python train.py --d_expert=32 --lr_router=0.00159 --num_attention_heads=5 --norm="rmsnorm" --norm_place="pre" --init="trunc" --decay_shape="linear" --max_steps=8167
Below are experts of layer 3 (counted from 0) of a mixture-of-experts language model. Rows are named router (the router's row for the expert), gate (a neuron's input weights, with its number), up (a neuron's input weights, with its number), down (a neuron's output weights, with its number) and show model dimensions 0-159. Each number is 128 + 24 x the weight over its row's rms, rounded and kept within 0 to 255.
Before each expert's rows: "comes before" lists some tokens at least twice as common just after its tokens as in all text. This comes from a sample of Wikipedia text that the model never trained on. Tokens count by the router's weight.

# expert 34
comes before: " of", "s", ".", ",", "ed", " is"
router [145 154 152  99 171 132 156 137 146 129 111 166 148 122 141 110 140 132 145  92 151 110 148 152 106 115 143 134 115  91  99 107 137 146 129 103 134 126 129 123 178 104 143 103 102  69 105 107 172 115 123 111 163 106  89 129 165 113 137 103 149 137 121 146  74 136 157 144 188 141 133 121 118 137 105 139  89 106 124 107 148 121 169 109 133 168 155 120  82  94 142 103 137 104  88  98 137  92 115 152 140 128 154 105 121  96  99 154 146 138 198 127  95 175 160 102 140 158  99 105 101 115 106 141 144 115 161  87 111 142 118  96 154  90 157  99 129 114 143 144 133 105 140 133 115 126 161 143 123 102 111 123 137 126 138 138 134 109 103 110]
gate0 [144 125 133 139 170 124 176 165 140 132 144 176 133 113 123 106 121  99 127 104 100  89 133 146 139 121 157 137 176 116 145 112 128 131 143  80 161 150 115 133 116  98 103 102 132 103 122  51 141 167 118 160 135 100 109 119 149 128 135 133 170 141 148 109  87 135 148 121 149 132 127  98 169 154 110 157 121 142 106 174 106 151 190 126 128 109 129 137 138  94 102 135 111 116 111  86 124 101 130 162 121 128 141 124 127  88 100 147  80 147 150 128 107 157 123 152 102 156 104 180 111 121 110 135 121 142 142  99  90 145  94 114 117 163 133  98 128  86 109 103 132 153 119 141 132  79 170 132 155 119 148 126 137  89 132 116 150 144 132 158]
up0 [121 111 140 124 149 160  93 117 138  86 127 107 116 129 100 136 130 129 120 108 142  96 109 131 141 124 119 115 114 135  90 124 134 126  95 102 118 143 138 143 167  90 123 152  91  86 107 156 114 146 159 167 133 125 127 117 144  93 104 148  84 170 123 134 149 124 110 127 147 134 125 124  90 109 127 144 155 138 148 155 159 156 175 106 145 129  86 122 170 146 124  94 175 104 132 146 103 122  87 111 161 117 127 147 154 130 141 141  91 149 152 169 122  85 134  82 108 123 128 162 128  98 118 140 114 136 119 114 152  98  90 138 134 176 156 108 102 134 126 136 155 187  99 117 115 221 122 177 136 153 150 135 121 136 120 119  94 142 112 120]
down0 [149 114 134 105 130 115 101 135 128  74 146 101 121 158  88 116 102  98 143 117 129 121 125 160 113 173  63 149 116 199 157 155 141 122 111 133 140 119 108 101 118 125 127 159 119 126 142 107 123  73  83 132 132 121 108 114 163 136 121 164 112 118 133 151 125  95 120 103 139 142 158 123  97 108 119  96 138 170 112 131 143 130 175 162 114  94 131 113 152 175 128 163 147 138 106 116  87 120 159 131 154 127 109 138 130 134 128  95  96 129 122 135 155 156 168  96 105 111 133 127  98 133  84 122 141  79 111 154 155 115 164 139 124 130 130 144 127 161 160 127 135 128  98 123 120 126 138 166 151 103 137 144  95 148  86 167 101 186 146 136]

# expert 56
comes before: "\n", " The", " He", " In", " It", "|"
router [143 125 165 137 122 101 124 135 121 153 142  92 114 141 105 117 109 143 144 120 165 137 164 153 142 119 124 104 101 108  61 130 124  76 157 126  94  81 138 136 158 177 120 174  97 174 147  99 163 118 127 149 105 143 103 108 125  93 121 178 116 149 145 160 147 142 124 120  94 106 171 109 111 157 119  97 147 151 151 144 103 100 157 114 150 122 141 115 116 149 162 153 133 125 130 123 139 148 119  93  74 110 118 109 149 145  91 112 133 126 147  93 117 168 135  96 126 126 134 116 128 127 162 104 112 154 132 129 138 108 125 125 119 100  63 130 134 150 123 111 142 145 132 120 121 113 125 100 150 122 151 118 117 201 192 126 142 111  95 116]
gate0 [164  94 117 178 127 147 127 130 101 124 127 126 162 137  99 157 134 126 146 178 162 124 143  89  90 122 128 133 130 150 123 142 132 174 113 109 135 122 140 116 123 142 118 143 142 118 122 112 116 123 123 103 128 104  85  75 132 135  84 112  93 123 162 154  96 114  86 130 168 116 103  89 119  98 154 147 185 150 162 130 121 127 107 128 115 109 104 116 129 133  91 158 127 125 100 169 124 144 118 138 145  96  97 159 150 121  94 104 150 127 100 137 187 125 154 121 106 127  93 119 130  54 174 149 126 110 121 155 155 144 143 110 125 118 138 140 157 156 132 145 125 132 128 143 153  86 113  78 122 138 124 145 109 196 140 142 110 106 124 158]
up0 [116  95 143 115 130 125 102 126 117 106 127 131 104 124 105 101 109 150 129  94 132 147 113 124  92 143 152  97 143 144  79 123 123 115 123 108 101 137  87 157 141 119  84 149 122 113 166  98 101 146 142 130 131 144 126 113 127 115 107 116 140  92 130 105 132 138 109 144 130 137 127 178 102 127 147 147 102 154  91 129 166 131 185  92 114 127 106 170 156 136 145 135 138  76 100  92 121 149 159  88 125 153  96 122 139 137 168 111 183 194 122 130 112 107 162 118 182 120 130 158  65 164 148 122 133 129 119 147 123 137  68 117 148 122 148 145 118 119 139  99 144 128 122 125 179 144 134 140 112 104 100 111 173  91 106 105 117 117 129 154]
down0 [113 131 134 114 129  93 121 163 150 106 164 163 110 123 135 139 139 131 151 138 134 140 118 158 137 134 141  85 107 152  58 137 134 122 175 127 134 131 157 140  99 128 103 154 111 177 173 108 134 128 149 139  88 151 150 149 101  94 150 181 133  80 124  79 143 119 148 126 133 144 159 161 111 118 139 127 148 132  90 113 111 126 115 103 138 115  92 134 145  88 149 160 127 157 129 110 155 152 156 118 135 112 130  74 112 114 154  69 148 147 139 107 133 127  95 130 155  87 174 183 143 155 161 154 111 117 132 120 110 128 149 142 133 159 101 107 116 123 144 103 147 142 148 133 166  92 101 111 125 128 178 143 131 158 118  90 147 137 118 118]

# expert 36
comes before: "\n", " The", " He", " In", " It", ")"
router [109 186 145  90  95 101 150 158 123 141 107 123 163 117 154 109 109 103 113 155 105 121 112 167 123 116  94  85 128 127  95 187 160 113 138 133  88 134 113 150 176 159 121 140 135 121 122 117 139 139 115 164  72 115 117 150 161 131  92 123 113 155 112 118  67 119 163 107 121 136 158  95 135  87 100  88 148 105 136 124 129 120 140 115 134 119  91 118 125 122 180 174 116 100 137 131 111 137 117 103 129 138 103 115  86 126  84 143 133 151 119 107 132 136 139 101 151 102 120 122 127 169 125 106 112 111 143 123 115 112 136  95 118 110 117  63 157 147  81 127 134 115 143 103 123 157 127 139 133 118 143 107 129  85 152  86 156 125  96 144]
gate0 [166 139 158  90 111 109 125 148 133 112 151  93  79 118 124 130  93 129  88 148 129 133 109 105 131  92 110 132 110 100 162 162  98 152 125 156 124 167 133  95 149  59  99 139 155 116 122 107 135 124  99 134 122 127  87  99 168 145 177 116 101 127 147 150 110  84 164  90 150 159 128 114 177 100 101 155 138 129 173 128 162 147 156 127 130 113 111 115 160 135 154 129 120  82 189 146 106 160 157 106 145 125 136 129 105 152 113 159 153 118 144 110 112 153 106 122 143 100 131 152 105 152 128 107 149  95  92  88 168 114 116 101 133 132 146 145 110 137 104 131 113 134 133 134 138 139  94 129 147 159 146 146 139 120 113 118 109 110 164  97]
up0 [149 133 115 152 161  98 131 134 123 180 174 152  81 115 155 134 160 159 100 127 129 111 121 148 131 142 122 105 132 109 124 105 129 116 127 165 133 115 173  86 140 100 151  72 125 115 135 130 104 121 173 128  80 168 144 163 160 150 124 117 131  98 116 127 146 122 150 151  94 130 122  91 114 141 102 149 109 141 158 151 100 164 153 107 113 112 154 131 170  81 134 134 124 128 159 109 171 132 101 109 169 163 137 134 148 114 143 122 103 116  87 119 144 148 135 143 119 148 135 161 134 135 154 109 106 126 120 145  70 105  73 114 121 154 122 180  97 109 148 163 145 137 105 152 129 113 133 139 137 117 182  99 125 121 104 155 129  99 142  90]
down0 [119 146 136 170 134 134 142 137 172 127 147 117 108 126 101 128 140 135 107 152 141 113 172 151 131 141  94 138 115 147 151  96 124 147 122 115 114 106 145 135 112 143 134 174 162 121 125 112 136 139 124 172 144 107 125 110 149 164 104 166  98 135 147 122 129  94  80 120 174 114 161 139 132 118 115 117  93 161 167 131 111 133 159 158 168 125 110 187 122 140 114  99 118  99 136  92 148 172 148 150 132 120 104 110 139 114 135 117 136 121 168 132 173 190  94 168 159 126 112 185 159 146  97 137 143 105 100 133 100 138 128 153 134 116 134  74 113  92 112 143 100 103  89  87 113 135 116 159 136 145 108 102 127 117 101 128 164 135 136 173]

# expert 73
comes before: " |", "5", "6", "7", "4", "8"
router [159 141 130 122 143 115 109 126 113  98 136 127 134 164 103 142 140 100 122 167 159 119 105 156 120 190 129 105  90 137 143 111 118 100 139 137 114 110 159 145 172 129 153 138 107 112 148 184 147 132 105 104 133 142 139  99 138 102 112 148 133 189 166 118 111 150 147 108 124 129 125  83 162 186 151 172 116 127 123 101 108 149 132 149 146 127 190 137 146 111 136  78 161 103 148  71 110 102 108 129 150 106  98 134 113 137 110 111 133 120  80  96 133 143 133 142 132 112 117  61 158 134 132 114 167  80 120 116 127 120 146 118 138 158 157 137 136 139  84 114 139  98 128 104 145 157 104 148 144 106 138 134 121 119 122  81 107 142 129 101]
gate0 [114  67 135 130 124 115 152  83  88 150 135  96 132 142 119 129 124 117 113 111 104 147  89 136 126 149 142 106 123 159 175 113 140 127 136 125 134 109 133 131 132 119 142  91 158 115 174 181 115 115 112 155 170  98 180  92 119 100  96 120  90 119 182 103 135 160 172 124 162 136 112 127 143 123 107 149 121  75  95 136 120 116 116  72 123 133 116 128 132 115 115 110  87 139 156 132  87 116  88 131 145 137 141 111  81 130 176 110  95 120 149 142 150 132 111 163 160  95 132 116 154 146 114 136 165 102 121 136 151 128 174 108 121 119 142  96 131 142 145 103 130 132 129 111 163 139 113 153 171 148 117 137  98 152 130 123 105 167 135 163]
up0 [150 132 167 131 136 148 145  95  96 137 118 157 107 151 139  94 144 125 151  83 152 102 192 162 133 139 111 131 145 135 118 140 138 144 144 156 118 122 121 131 116 203 126 133 147 112 136  79 121  90 141 131 161 175 124 193 151 112 125 101 131 112 151  99 121  70 129 124 119 135 158 114 120 149  95 139 130 125 123 142 130 135 137 136  95 112 145 135  97 160 127 130 110 160 132 148 164 142 121 120  76 155 178 125 147 111 144 115 137 174 125 145 139 121 102  97 127 140 130 145 108  80 124  91 107 184 126 121 141 110 124 138 122 144 100 108 104 134 115 110 114 172 146 144 138  95 108 138 109 128  69 123 120 140 150 142 193 106 130 150]
down0 [ 95  75 114 111 106 141 149 105 127 166 123  95 130  91 134 106  82 134 134 110 113 133 164 108 133 136 137 155 170 110 151 115 122 124 116 128 151 113 117 108 101 121  68 138 137 121 116  99 137 109 139 158 152  66 153 166 155 144 102 135 109 113 169 118 113 168 137 153 142  96 155 172 124 134 147 130 115 126 158 111 142 168 146 114 109  95 132 156 167 143 137 122  93 123 147 133 126 144 131 131 144 170 124 159 103 115 168  91 144 130 156 143 160 128 136 111 124 103 129 118  68 158 133 169 115  84 108  80 141 162 126 173 149 161 105 143 147 134 127 124 136 166 129 169 129 121 164 107 145 108 108 124 103 144 144 146 100 169 111 151]

# expert 17
comes before: " |", "6", "4", "8", "9", "7"
router [127 160 119 148 140 132  82 148 122 136 115 138 163 156 105 158 114 138  87 117 187  99  92 154 127 173 149 108  95 112 146  97 134 109 126 139  81 125 168 131 118 151 193 119  83 137 137 147 127 139 118 128 162 110 145 140 165 100 132 138 107 173 146 137 127 132 148 123  93 127 161 133 134 165 132 145  82 144  94 123 127 127 108 158 128 104 167 162 150 141 127  83 147 102 138 115  94 133 125 115 161 116 159 104 161 145 110 140 123 142 122  86 128 128 132 136 141 131 127  70 162 105 147 167 143 128 114 134 114 123 114 126 138 155 124  81 121 127  89 149 115 116 148 112 127 127  80 115 128  81 146 134 109 124 118 101 158 151 182 169]
gate0 [135 135 137 156 104 126  78 117 118 140 150 147 127 119 145 148 125 170 109 117 157 110 137 138 111 145 157  70 143 131 144 147 125  86 109 143 133 103 146 134 133 124 146 105  92 121 150 122 117 162  75  85 168 150 147 120 112  97 147 177 132 167 123 119 142 101 190 162 108 138 129 142 131 168 130  94  76 124 133 121 120 120  86 110 161 119 123 150 103 101 162 144 119 120 198 117  87 149 161 154 131 122 130 131 157 104 129 116 137 150 172 141  98 126 120 132 125 137 116  95 181  94 117 165 155 126 100 127 103 136 126 118 132  92  86 163 143  96 141 133 128 143  92 132 112 118 166 117 167 108 148 135  91 142 101 123 122 116 146 143]
up0 [128 181 129 127 145 122 110 130 119 148 112 116 172 135 132 114 167 136 121 113 127 129 112 135 168 137 135 119  98  87 131 116 149 132 167 141 124 138 125  63 113 163 107 182 117 142 142  92 157 118 143 150 170 160 152 122  88 143  85 114 133 171 146 122 120 122 148 178  99 120 185 127 132 125 101 125 124 118 156 119 112 134 136 128 107 115 133 144 148 129 132  99 101 150 120 113  84 118 138 149 152  57 149 132 138 121 117 148 113 154  78 133  56 133 133 135 115 133 132 135 100 127 160 140 155 139 113 205 108 146 124  98 124 144 138 100  99 129 133 128  95 143 103 147 106 145 135 124 133  85 150 112 131 145 117 135 150 132 168 179]
down0 [137 122 147  76 136 130 144 112 153 151 133 107 109  99  77 103 130 135 156 123  94 145 156 128  98 148 123 143 133 105 112 104 117  81 126 123  81 142 110 111 169  95 108 127 148 103 132 129 146 145 137 138  72 123 119  98 127  70 146 101 115 122 156 120  85 122 117 131 129  93 133 125 108 126 181 196 118 105 110 143 176 117 143 104 105 158 134 181 111 112 131  93 131 137 112 176 127 142 131  95 111 165 123 100 135 121 129 141 124 130 124 163 116 140 136 108 132 128 164 121 112  84 149  93 143 159 146 129 135  97 138 112 121 133 126 148 120 115 115 135 149 146  76 119  91 139 130 148 113 137 100 125 168  96 123 170  93 190 102 119]

# expert 35
comes before: "\n", " The", " He", " In", " It", " was"
router [123 140 139 111 111  67 187  86 132 145 114  99 179 133 153 138 100 136 100 155 176 119 129 140 136  91 104 102 102 160  90 169 120 117 148 128 102  80 109 140 148 128 115 130 123 143 109 127 114 125  96 141  85 114 129 142 157 126  80 117 133 179 116 100  96  82 137 102 109 101 180 121 119 148 109  86 128 105 128 154 134 119 117 132 146 146 140 135 148 114 113 156 142 113 106 153 149 181 122 102 168 142 101 132 105 143 112 136 123 137 138 114 118 154 145 115 130 156  88 143 105 194  97  78 115  97 115 119 139 134 105 124  97 112 122  81 152 150 118  99 137 115 148 116 113 106  84 110 137 134 148 133 138 120 120 120 130 140  89 125]
gate0 [132 100  92 120 163 114 143  69 122 147 191 162 109 143 186 154 133 132 120 129 132 122 107 130 124 105 109 139  97 135 118 122 135 162 156 139 171 143 104 143 133 143 144 126 179 151 142 100  88 160 146 123 144  96 155 116 160 136 131 125 128 146 170 156  91 145 156  97 106 115 180 144  96 132 141 133 169 116 119 134 131 109 153 106 102 178 166 171 123  89 121 119 112 115 114 104 155 107  99 180 126 135 121 104 159 134 136 157 180  88 125 126 113 172 159 104 158 134 112 131  97 157 136 141 126 120 137 102 102 150 115 113 133 114 120  96 112 133 110 152 139 124 106 157 106 142 114 147 123 152 156 125 125 127 129 143 169 103 117 170]
up0 [142 104 117 160 109 145 162 116  88 124  90 112 142 147 126 132 138 110 120 135  97 134 125 128 133 146 181 108 163 130 163 143 118 127 117 118 136 174 155  90  77 133 166 143 117 118 153 157 135 118  97  99 130  96 163  83 118 185 152 148 108 121 131 136 109 144 161  93  95 148 123 148 131 125 136 127  90  82 120 164 117 156 126 148 141 125 130 145 122 113 151 139  82 128 116 125 143 160 203 150 129 121 172  87 106 119 114  84  93 123 156 128 159  97  97 105 155 164 170 114 135 160 120 138 117 175 115 152 136 135 182 121 114 128 118 139 123 106 117 125  92 129 114 157  79 137 147 125 157 111 138 118 126 109 132 147 103 122 121 147]
down0 [164 117 157  97  58 112 168  93 169 141 128 154 141 110 132 138 133 148 133 126 163  95 144 140 118 171 130 158 149 154 114 116 153 123 166 134 101 107 160 174  96  98 111 129 147 159 159  68  82 115 105 133 152 126 122 129 119 126 158 161 132 134 194 145 103 170 121 124  83  61  82 127 123 140 163 117 132 116 159 160 140 100 142 132  83 120 115 138 124 152  91 102 134 102 138  90 120 131 114 115  85 128 163 112 130  89 189 137  79 113 137 132 114 136 127 146 130 119 150 136 117 110 124 135 114 107 126 134  99 149 137 113 137 127 122 132 128 134 160 114 123 135 103 109  89 126 124  89 128 128 108 126 133 129 116 145 134 131 135 139]

# expert 6
comes before: " of", " and", " in", ".", " to", ","
router [145  97 174 111 116 131 133 108 131 127 126 105 111 145 120 119 139 129 101 145 124 145 153 144 133 131 107 139 107 142 112 135 122 123 103 123 115 107 104 112  92 164 117 103  84 115 128 120 121 124 111 127 161 159 112 105 127 141 160  93 112 138 130 161 131 148  80 146  86 130  74  78  90  85 167  85 145 170  99 106 167 139 164 141 160 115 104 112 103 145 113 135 126  81 119 129 105 125 129 121 119 132 129 102 163  84 122  92 149 132 135 137 124 138 161 115 118 146  96 124 138 116 124 135 125 143 145 131 129 144 115 114 130 165 145 141 140 116  93 183  82 140 193 175 139 108 199 136 161 117 102 122 144 117  84 147 106 178 128 146]
gate0 [123 106 140 115 108 125 142 118 142 137 115 126  96 130 103 118 124 113 108 118 110 121 119 137 135 103 142 166 116 149 139 110  94 154 139 116 161 132 139  88 118 130 177 107 121 134  94 130 105 141  86 126 152 125 144 113 164 112  94 102 114 165 177 144 136 131 128 111 137 159  82 163 126 150 171  77 128 153 128  99  97 117 152 164 188 132  96 141 137 109 103 148  92 114 162 104 132  91 127 116  89 127 134  82 159 109 108  85 161  97 113 158 137 120 151 113 152 135 144 117 149 154 136 119 167 143 154 111 144 181 159 112 136 119  96 119 179 159  84 180 127 160 133 134 103 158 148  94 162 117  92 117 136 137 105 119 123 153 139 139]
up0 [117 114 144 154 129 117 132 100 163  93  89 176 159 161 128 112 127 140  95 124 114 125 109 168 138 153 122 140 162 108  97 127 116 165 126 122 138 178 127 151 139  85  73 116 130  91 118 142 162 148 138 126 115 109 129 160 128 109 144 100 100 114 155 120 140 162  87 131 132 153 106 130 132  86 127 120 152 187 145 138 143 128 146 111 141  98 132 140 162 132 149  65 126 116 172 132 102 126 181 135 116 120 177 116 105 122 154  93 150 158 146  81 152  99 123 118 138 133 152 155 119  93 137 108 132 179 137  97 123 151 100 116 131 135 127  99 125 123 121 144  96  84 144 162 114 148  98 165 131 160 102 114 108 115 120 132 127 150 178 129]
down0 [120 107 135 103  89 122 129 146 125 146 127 140 146  91 119 173 134  89 119  95 114 122 131  86 140 130  77 182  88 160 145 165 206 148 118 148 117 122 114 140 143 136 138  89  99 148 118 166  94 109 127 118 138  86 103 137 131 146 149 157 112 153 117 125 160 167 141  95 144 147 134 171 117 155 152 134 129 121 150 134 103 135 144 128 124 123 112 132 147  83 150 163 122 107 117 122  89 146 127 161 129 138 122 105 169 127 107 125 131 137  94 146 128 141 141 131 136 114 117  97 169 106 150 197  63 146 123 130  87 118 124 152 118  90 131 104 112 108 109 149 110 110 114 128 100 115 109 117 134 160 154 119 101 118 120  76 127  84 112 135]

# expert 50
comes before: "\n", ":", "==", " of", " was", "==="
router [139 168 149 143 170 111 151 101 135 132 107  94 127 154  92 135  90 167  87 132  99 103 144 165 116 138 123 117 110  96 107 161 120 103  94 131 149 157  77 127 127 147 106 161 116 106 147 124 115 154 163 185 129 104 130 163 132 127 139  88 153 101 171 174 137 115 107 138 143 142 100 131 125 127 101 126 118 101 105 122 103 136 102 122 162 125 116 126 102 183 143  68 156 123 103 140 144  97 144 108 105  91 196  96 149 124 114 150 149 118 148 116 133 129 141 151 131 146 122 130 126 145 118 107 125 127 115 129 132 151 125 134 125 117  93 126  85 139 167 142 106 118 116  93 160 147 104 144 143  91 108 107 137  84 140 113 127 133 177  79]
gate0 [123 144 135 136 102 119 161 143 164 140 120 179 136 133 144 140 138 145 136 134 135 122 122 152 134 169 134 124  82 138 117 163 138 150 154 134 120  90  91 102 136 104 130 118 130 149 171  76 170 111 104 152 147 118 153  93 150 135  98 158 199 110 160 160 150 114  84 131 140 137 117  99 106  77 129 115 128 149 129 144  82  58 146 131 155 166 150 106 123 131 105 105  74 131 120 136 112 138 103 160  91 133 159  81 136  93 136 119 136 139 143  96 128 110 102 157 126 144 105 138 113 151 140 136  84 107 131 141 141 130 103 134 138 142 120 123 103 143 152 115  86 145 104 119 111 154 159 156 143 102 141 114 118 134 162 133  81 143 165 140]
up0 [109 138  89 140 122 149 113 102 130 152 101 129 180 133  96  98 143 133 111 135 105 185 124  96 180 151 129 106 182 158 138 114 117  85 161 142 108 101 170 136 116 129 127 105 101 165 150 183 136 129 165 117 110 102 119 103 134 129 117 115 101 108 114 107 159 143 106 153 121 107  82 102 146 141 148  94 104  92 134 112 124 107 139 131 111 137 181 101 124 143 126 151  82 126 121 133 117 113 112 155 132 107  94 144 114 137 150 132 100 151  82 122 122 116 135 152 129 126 110 118 148  97 140 160 135 105 116 131  96 134 147 116 125 133 142  87 147  88  97 132 131 175 157 159 111 122 105 142 147 109 130 170  50  92 125 126 127 148 104 148]
down0 [133 114 173 130 148 157 167 167 116 158 150 115 137 132 157 159 140  98 190 119 137 203 140  90 144 148 142 114 122 134 127  99 120 145 174 151  92 130 105 137 160 128  86 149 138 131 123 115 119 138 108 111 107  99 154 160 152 126 120 124 134 115 109 104 144 142 116 110  93 192 136 157 133 160 139 124 164 162 131 154 145 153 117 165  89 105 148 163 141 138 127 102  71 115 131 126 156 149 124 140 118 172 127  85 141 137 106 149 160 103 130 147 185  97  70 135 122 124 112 149 109 144 115 154 115 100 115 111 105 135 151 123 130 109 116 137 141 112 133 102 145 142 161 122 117 164 129 134 131 114 180 130  96 126 135 123  88 107 130 145]

# expert 47
comes before: " |", "-", "6", "9", "4", "1"
router [108 150 132 148 105 126  98 111 115 113  81 140 141 122 105 157 148 146 104 134 180  94 103 150 123 153 166 111 102  88 145 122 100 147 144 117 113 127 133 152 101 156 180 137 103 152 143 157 146 131 133 142 128 131 155 160 160 128 120  97 135 141 151 111 108 150 156 112 106 105 148 146 176 142 151 174 105 128 129 116 136 116  95 151 151 151 131 135 114 163 145  97 169 100 117  93 119 133 155 137 158 108 146 121 127 117  73 137 106 163 148  78 158 132 135 119 129 112 135  95 150  96  96 135 169 144 145 111 113 141 100 105 147 134  98  87 119 155 116 158  95  93 157 151 129 141 119 121 139 103 159 148 107 112 106  66 128  88 156 178]
gate0 [136 118 105 120 131  90 124 117 128  83 130 183 130 153 179 172 154 111 119 157 174 140 144 139  92 136  80 132 114 103 140 119 100 104 141 135 118 164 143 163 121 174 140 121  77 113 150 123 115 101 155 129 101 134 142 184 176 115 109 124 144 119 106  83 142 117  98 132 128 145 134 128 152 110 139 178 156 119 149 108 150 104 128  91 145  77 114 111 165 190 115 104 126 121 150 126 116 132 128 187 108 135 129 141 141  78 122 148 117 110 117 128 156 138 120 153 132 103 137 129 126 136 111  86 115  69 123 118 132 141 109 116 110 110 123 105 127 164 106 120 143 106 126 138 116 157 155 142 135 166 149 157 143 109 119 104 141 134 156 169]
up0 [112 128  98 120 122 115  80 103 147 161 127 145 126 124 161 139  84 138 165 109 141 148 102 146 121 120 136 135 136 100 122 154 141 117 111 116 121 128 125 133  71 136 117 127 120 159 116 110  89 121 127 100 133 145 129 127 178 123 148 146  65 143 153 118 113  85 162 122  99  96 117 134 139 154 122 116 124 118 132 150 107 169 101 125 110 153 118 124 145  87 144  96 196 114 130 128 113  53 127 103 135 115 156 111 149 160 113 102 140 157 147 103  89  75 122 143 177  90 136 149 109  89 134 134 115 140 124 139 138 149 106 150 149 128 110 163 141 128 116 138 168 118  58 162 128 129 151 151  89 155 142 133 108 137 121 117 169 123 136 162]
down0 [116 125 160 110 116 137  94 173 114 136 145 157 120 131 122 123 118 122 134 141 134 150 127  99 155 184 140  48 135 176 119  89 133 124 124 123 125 119 154 125 107 148  71 125 167 156  91 139 111 181 122 119 118  90 112  84 114 109 149 179 120 130 133 148 119 129 124 103 125 120 113 125 151 147 126  79 110 131 115 129  82 161 119 126 141 151  99 113 135 116 110  87 117 113 136 145 108 103 113 100  82 138 155 145 181 162 135 153 168 114 159 118 104 160  94 127  98 157  76 112 107 117 142 150 122 140 130 124 101 135 147 138 152 120 149 168 121 106 135 157 102 147 139 143 141  79  79 141 112 150 105 153 151 114 132 122 135 145 152 133]

# expert 76
comes before: " ", "\n", " 0", " 1", " 2", " 5"
router [135  98 107 110 158 139 116 148 127 158 100 123  87 110 147 175 148 126 143 149  99 120 101 135  89 120 125 154  63 111 102 157 149  93 146 116 143  94 159 113 120 186 136 144 144 108 118 149 133 109 137  62 147  95 156 145 105 174 194 135 121 169 142 142 123 146 119 161 145 145 160 154 115 126  86  92 146 127 150 126 151 117 121  81 117 155  80 131 144 139 135 113 113 139 127 158 119 153 137 111 127 137 122 140 123 134 139 149 131 139 155 136 146 122 130 173 129 162 140 143 137  97 139 166 123 180 135 149 108 104 117 139 154 142 131 101 114 108 108 147 160 111 147 147 142 100 149 110 105 124 105 132 119 119 118 113 101 104  61  88]
gate0 [115 118  80 147 162 149 136 117 135 130 136 174 113 100  94 159 140 123 138 102 107 160 119 123  89 110  89 118 124 173 137 105 121 121 124 133 142 133 138 118 129 126 127 106 176 104 183 154 162 119 111 111 112 127 147 107 108 139 100 130  91 163 105 114 111 173 108  98 118 112 147 183 102 101  98 113 130 132  98 110 143 124 130 106 152 144 154 146 150 135 126  97 107 131 117 137 131 129 105 149 139 136 176  86 150 150 149 100 110 100 131 116 171 164 137 148 131 164 104 155 189 118 144 175 148 129  85  86 127 158 133 120  66 102 117 129 134 123 134  85 136 154  98 128  80 113 121 108 169 115  93 101 136 126 108 139 123 107 119 123]
up0 [116 160 127 114 106 105 133 134  80 172 142 153 166 138 119 156 148 124 131 118  75 106 131 124 113 129 139 157 116 140 156  98 118 141  74 126 140 108 138  83 105 132 105 124 137 145 108 125 146 132 123 152 152 149 180 128 177 142  85 133  73 139  94 123 143 124 139 134 108 136 205 111 125  95 122 145 125 186  87 145 120 158 121 111 129 129 141 139 126  80 111 117 147 116 124 137 149 139 104 161 123  97 123  75 133 135 134 122 104 150 151  88 150 173 123 154 114 151 143 151 154 121 155 125 145 100 103 121 100 135 148 130 135  97 124 133 147  93 146 109 134 126 151 131 140 114 152 154 174 100 112  98 123 160 181 154 134 116  94 169]
down0 [142 151 141 122 137 157 153 114 125 159 117 105 172 100 117 148 130 144 140 157 138 165 127 156 115 164 132 107 115 144  67 118 112 126 115 100 134 171 115  81 101 105  99 120  96 149  93 181  89 142 141 138 104 132 132 148  92 113 160 126 107 111 117 151 132 146 181 139 181 159 137 147 150 119 100 115 153 112 148 110 117 150 115 109 135 159 152 139 130 122  91  97 102  77 144 105 105 138  99 119 107 144  81 139 122 169  96 113 143  99 159 114 102 172 129 117 113 129 146 179 177 108 132 104 152 116 152 130 119 118 123 125 108 116 164 136 136 142 152 130 171 124 144 144  71 116 126 108 121  84 146 173 119 119 152 126 131 133 135 147]